From a checkpoint of a small mixture-of-experts model trained on Wikipedia.
Size: 14 layers, vocabulary 8192, 58.9M parameters.
Below are experts of layer 9 (counted from 0) of a mixture-of-experts language model. Rows are named router (the router's row for the expert), up (a neuron's input weights, with its number) and show model dimensions 288-383. Each number is 128 + 32 x the weight over its row's rms, rounded and kept within 0 to 255. Numbers have three digits each.
After each expert's rows: "gets" lists some tokens that make up at least twice as much of what it gets as of all text; "mostly gets" lists some tokens that are sent to it at least half of the time. This comes from a sample of Wikipedia text that the model never trained on. Tokens count by the router's weight.

# expert 34
router:120143130091147121140162104135123092115178094185102134140148160153183119111098066124162124142142148056151089130163194124160164165132093104149055173133134139184064189168131139164143135139153155111148185180088115153130083167096133133134097174148113202115078129098113163071120129096157197165
up0:181103175157139110070126161142108107078134181150128130105161108112115156102128097120165086167134084066168104134166161206103123120100126123127105086091183129150116171079155158095131119138145134133153193194157171083153131186109192173151148118081122116115117144112125179155110090171094176137
up1:146146112109140085136162098073081103137148072172090099160097174121185118096131063088177154099176130156181111168208155096119116139123102195141159178145102139121114178151100132130136144199165180105102130133097113160140117079181151128119186117134179133118108136116126115058089159113129030076
up2:129129163153144119065094120135088136083170089175124108174116167078039160098170127106143153145060127113081132178157159166157141100067105092098100190104140083113063153154128095091156103136147165124120136085178128114098173108141134138103117172086143157159084112110110101117154214147128234118
up3:147143133130107123168140086165107144161154091151159134156121147151144138137089140157135103136162136077103118087159145124178181125160118112070164143108130113075128116196158112174082100131154101123113159162092104061123129153144138125163156171191117078111140078140124121075133110119078179140
up4:122102187141081121097152086072137129154166164127119079108093144104095120118102145137168082158155174092166114136161139123167173116126167058125125116136146158130094114138125147104104152110147191101111163165134109102191148119139070118121066112144100117096047076109114217141108120099124153119
up5:172150128123145067162168161154129110139071121156104139130145178136124121167110149186208159123130158121189133136137177123128068038146100154145167163133104131151153120156155090032175129162134121132130194181094141057162108142097084100114169088095085131193102169132189162105173151111173169199
gets: "=", "\n\n", "s", " =", " List", " are"
mostly gets: "See", "Career", " Apps", " seasons", "History", " %"

# expert 32
router:087127140086146138076142132085154160138112101106147126177121126183132166134133089084131166104164140107169147170113125101102084172128132110099118148077090185139165157160100079199134127077059157135104100145086103116146090136154119105137099128133104144123118103127125102078066084191152099134
up0:128148135122081152048111131107193188165136129117107122194102094122138171085048141084175098109124146126187120119137127175183126088076110093102143120169145142139100148210142118138104114139154104136187148150145182067113091152137129123141125132162171093121139149129141062098115132134090160121
up1:132130135110130139111120100152170123057123111156085056180126143099113176103091196122107209094133156116149171113183105123120120187094149106094101104074138150132211128162088165127087113120111121109148125150122070151160139106146165159159163080169109143125195155144108130122117142162143131144
up2:109113121169118049157131125144150113119114101155096129170107151104148127127142142169093148116102158098112161124074104145145155112119136195158098037148135153101130155135116076146100077206110142114114121139103156119116159156155163165143124141131135138139114081105085169137156184094078090091
up3:138099145157128127084095101128137119105135085118132158139117124099098112170079147096145099104178135058085124135141167168083195057144150146091108123079174146119201153073122068099096149151103088125110077115099104113119134110095053097143129070155101154124142095089112127126048174179095124158
up4:131152128074113127099156127162144099168143130129102106061149131083095154120067135165134114171101102120142161158135117121144155152079107136119137154121117175108121149192122108128047110131098167085105110107088071072122139140118158116199150197125146170107209192134169085084087090153059120153
up5:106136107130100146101134114170137139127116074160154112158097113097133161179115138110145192125148117139133128143057136092118083134119034103085116134110126110115114146139146115156136141136165157141179109090162107150168141111219134109138167154143049108071130155215144164077147086185138124123
gets: "e", "s", "o", "\"", "le", "k"
mostly gets: " Song", " songs", " Phylum", " singles", " Length", "offs"

# expert 6
router:095138157112153123149110186163148165147139156164123114147165103121103166126150080146125092151127119138130177160087174126075104164134146105120109094104117133160147123117144162087125108111068120117172117101126092157138088148128152107130119133087056087068210085088124088150133154100163181108
up0:050158125096172120135118129117130118118150143136161076172117138160138061157141135126158090191107135095099126146102096129149172114145192157171151111131154117090101092134180098166104086100109096103128148086112152056125084101119159137081139139105047192148169098186148115097129129112106113147
up1:175118138090116139150135110161165127157128109108144123060076178195145124120114175130145090151119095193159084103129138135164184114199138134129206121104145086131136161175144041127143092111115145113147110132114187094125086121105176109098149117124078133156141071173175119093110110102138140128
up2:115163118124176168113143134096147214142136098090068091091132132120087040121122153134099114148138113064190115149173180151138089112070155116124145131149138111117126087131078095082088150149082099137139088119132122111070096115091077121150111128135116143145147184161190155134171164105148132104
up3:127140103104061112170164141154192105095125115126077097113066077131124132106125158115070091137082167173170104117116137178179133147146125181131119105168115122150151188103083151068096084148137086096181086169096096136166116119068110152139128146069131147108130161109095096116204071139117114150
up4:158153114098183126211133146106129114160167161150109081104115116151082115157091098158118127167139107116087175106128117138138084097103116167158130127100105080094175189101123138165111130117093170099062136140144120148147098122161138196174175120172101134081119120128131128122135115193088185129
up5:059162162156121183126156100200112139131146113108130134130091122099138140129090130139122127146074133107081108161109171147115132074110142169122156138115149151144151154137105160114162140160161122107097145113110171158096141188154162143167122097171133144112050139156130173139128104120080117161
gets: " |", "|", ";", "  ", " -", " /"
mostly gets: " |", ";", " Synonyms", "|", " father"

# expert 41
router:168150163081168146156106081147080100114069049142093072118105200151154123110090106151149106124179132103135143148111093174138096117133075107176140136092138102098142112147153132174116109162157102131108147134095112098044156065166164171086158191149155078145137107113163184155105120123116151158
up0:111106103119148172090118104068071116114123124108073066118100149140142138109173109082109104104190164159099169106149169114168133133178088085138113090127146170143127131195150072136075122139114164182110156143088137130106095048162139096106138119191131137170122074106154100138103144098131122110
up1:142127146141108104155110116136158136115145083119078074155140183132147108087066118140222128186121073093149181142092145134156172127098165147119182130129197144145164115152099079136087108108141140215143157131153158156086100123143121161140071158165096148129128176075116136128138130108082161128
up2:097137128147114131171144091178133189102189100127126129167138145109148137139117107152134118134110146114084130119122112154165126141168111202163087145135152148125091087178116158102119155126106183075121169156135188140141121122134152159149127135129124120105156083161138145102174080093132207116
up3:141095089148118159119164070178084184173142092174139146210142144082171148138084063173119142118090144130135150126150108129140126091149145173163081071130077131146118094154139100132124142081172132098172097168121123097144172138116096138114143109125095131125110130099189124130037127119090145146
up4:139081142133181125194130105128122138133111086136182169200188157142103129102135117086198137148189154106135142189107085202190108131126132145132127114124184101143138141149149097139143161108177113105145083093140173091147103127110090094185118152121095125125112142087193159133094087134137117092
up5:143138202086144139149134156163173143142126097124194108181150121023109143135096142161096088106153132095107167131115112185158190062057083144161138095131118153105120086129202082111106145091085079103109135156131092087143152080128073196198174104095180103097125062166122122109087146155135128137
gets: "-", "=", "–", " and", " \"", " ="
mostly gets: " inter", " lands", " non", " un", "—", " multi"

# expert 29
router:138114071085114174137121127122098150157075205128121117126131130130144144090141140048176127161155111160108102135096178105171162140054100131128111093108104095199073160106142133173091161149090126125132134102176126181158115082121175128094181140105098102058098138137124201142149129149106155167
up0:126098099120109118095147193116138114143063129240152119116119162137094148121094112086116146150099185167091103174108110107146144148155121149142159148221130124135188088151157203125142099120201147056078098131065112132097167188113112142130172121095116113109128095140076146175110145121160092093
up1:149209105126094124095165116159110127176104151141165139078131140165128094148123130165142101114098164114147134112149130080050119094132101185115137123141091166117094161125126145158111133089159169127152108076112176162171129098100059140121218078186115097096144104158201142108152139121056169120
up2:081155105184171137142095141099139082104090112188114054154105106174122146111135108163139114128117106127121126167126140119108164111153151144149149167130167086170164118119102131219100171156160175139083149127214114102111167152148104176150149092087093123081094107166119096117151150179129150151
up3:072079106044133136072147104129063160083138185111080114098139112170140126092102128116075083107107108153090064081109096121074170108150152131153085152133077135113134099126113122094114141102125126088155182131103191136155094121105126140159117183077115101115092192110149173105150120127080134085
up4:139105179159085072182142145171115074096116143163048141100078145102087093130096092155131170170167160150082089120116118184120185142115120153082087128112119066115124179137104133186084106103156151075132139163113126092198137171134124127151165125136151118087102146136146137179123173117098048162
up5:137143013162161146122128154095228111159158116112151138149106132143117109110199157080147066205114102127085103101116116126041152150109179088122153138130130097150139138140100128202105162156129151146118157084143114149137132102140122134132148120056117119070136106176141171130151108094173090112
gets: " |", "|", ";", ":", " –", " -"
mostly gets: " |", " –", " :", " @", ";", " *"

# expert 47
router:115064099118150096108162127116116163084169060113114134195124132133171119120085110153126082121174141174104104122082107103123170152095102162162176171080135177150152110115130134161145161132105130144175124146154097095146173151173105135093135158111178158140126096122149126070091076129125154191
up0:093116167176096080110159130127067106170090057157155108151161114178129105124142175209108109162136133077140116082101139160143120108133116124115111112155140110123109134079123061159149119116126135150133130145145124116159144096139111134131133095162123084144165113182132135105131142078125033175
up1:144092146104149131131121149161110186139159023153112083124153124141157161118151163143137187173130124145138095138132138096148132140109076118122105167076078132138144100194164155131110158170144183123179150151119188147132124137109118055082163131115164164100141187034187152086111097125100114184
up2:155163151143181135084174152155132132174080109187084135099152117102087104114082140155091138084142186179121228128120083115122090131129142182115107132153134129116131084127183125116162152154139139123092171128101168154119112137074060134145130157096166123173134174143090113115145146133129131102
up3:195118084157132157129123097094114142112034174148133169126072123114108104138143106151098124084174134131102054147156109126134121129133170116107195131126094152127090122160138155099134169103161093113122147141153130056114177161148109147122118124175110186163146158187106159157134159165166161147
up4:108104130099115103185140161137141107162114094104101123174121141139126117183114105110107129185121100102099168140136092039154139154057087170102081133148118158112120109156115111138150080160145087174101125073142149125129181093073097145157155143104112114137128169158142084079192159070043127135
up5:126126111130107133135087086190115085139111153133086152112179125070144124163107026156162069161120094161066170145123207128129115126109147059135103166144143126142139140147149163107175161126115127144118111121115163122112138134122094133134154111085102086129112118078124082129112132104101108161
gets: "s", "es", "ers", " years", "\"", " people"
mostly gets: " years", " people", " them", "ons", "ations", "ions"

# expert 8
router:107144102191152050079103123136163134063168194074161134084143134090121114136170100097158108113091123113174152074121098133149122141056070117085117122105111139079162116130125123128151159126091152116144091101087157143105161139141131143150118075112147106144151128111148111167083130094177089096
up0:082114153117190133176084066135149157094159102121101141181138050157108096128135099084164079184157172157114167188158141164058149160139120163131105181134118158113083131175091141104132102150155147126141175158111150114125088178075164102156142130177065097109114168132111144076170159145119123110
up1:139161116083093122125152133099124096103119149119094103151113093124121120127145105135193105129128154168137113136158101138109161100161134157062095156172202102127086129145129144119116167181167145088165071159159141105216101096088101143103112189126113084137109103158202105106143109120071134181
up2:162176136121129106120138138149165109139129117074164133128107159172153108123085100208089132110110137122111106077153147142161097065131105091112161158122110102112128158128131117112159105095119091103093118090156125137146189082133193153164161103098140098171148122088137123145178160122181096085
up3:135136131095094131128209124128162032068087144145161110143125126159107167128191068138097114110096141063135092146166184071112161102117112158064151142111094135114097085128133131063136106136094149167122068128146116176143091063137118147116164124098137148096126135112118107129134164090097119136
up4:121163144154116150170111093154103135156165145149093083126117117116103196145141091166154139071140137090114119145146119147179144121091109067126163123168151063097110162127154130153183149111069124082151113131120076177124141106187052100166158104113173152129084195152126102114073139129115136152
up5:069142128111121125094151113103096086128072111151128126135105196117169041083147092096139125116105108094091161133128134170136096081147111155113213096099129133176171120145125142145164078153204089080166074154140136134154103101156136138146086099166131124120120108148086150148054155096178041137
gets: "y", "a", "e", "o", " John", "i"
mostly gets: " John", " George", " James", " David", " William", " Robert"

# expert 45
router:167106123146089145179110131111062137101140154137160142111102111134177124122139169098088114093161097106113161101093126188148155081127169118136073145130167053066150131124144127125120116172124127140149088119111174132144076109169131142104186188207059121162124167149115109135091170195143175144
up0:147141142176159158175130137116143141113103132092109098094098115138120071147127123126124151168177091128126155081131166132111089156161086137087187151140126114091193130132117124136123108084191143073152101117116116117172084093162125092115123119132117087139163100133200088158107175179160161106
up1:172111096162157099143189097133113067143161122108137097134030113131124084148123175157145168083118102065144097143197166142127172140142119130169021053085105147087123135097169096125139102130153121110215109116080127087157077158088121168089168104130119145140134143118081113087116184117154153074
up2:087111159145032114110069134189134161152052066120111172143114105161133168119109123095187085069160122125145095154157132097166149119117108121149152116118143099080137123154093120172133134183145150066188138186122190057112166070126156116089120152129090099151079183167104163120142154135150110187
up3:130098143121109120123107101073147144093162148143164067057104154137151102153127073112195110104123097141121118123065062110125106117090093145189146150113140126115145096192135104144160109149190110133118112105167160021147101188151140157184134107119095154180115200100106070140195154159202099082
up4:176135155176069048140110136120131138153121128109161136122176076109100140128096161153105126138090157104134090137156149089111148134143135130138110127132056169103103131149120183144082101018119146105118139177105143115114100113115163142151163112149103090077150136130121145137123151116112138084
up5:171141119124043119116142148109138096083128090121108112146187156107153095108106124101136143214132136095153169184082178184089147121083150154106110202106157132147116099119121142135092107192110143128130097123145159165105099081105166170165106186120141138166142128162159119091061119139049124110
gets: "-", "ton", "t", "e", "z", "ch"
mostly gets: " Boston", "ić", " Harry", "ton", "ć", "burg"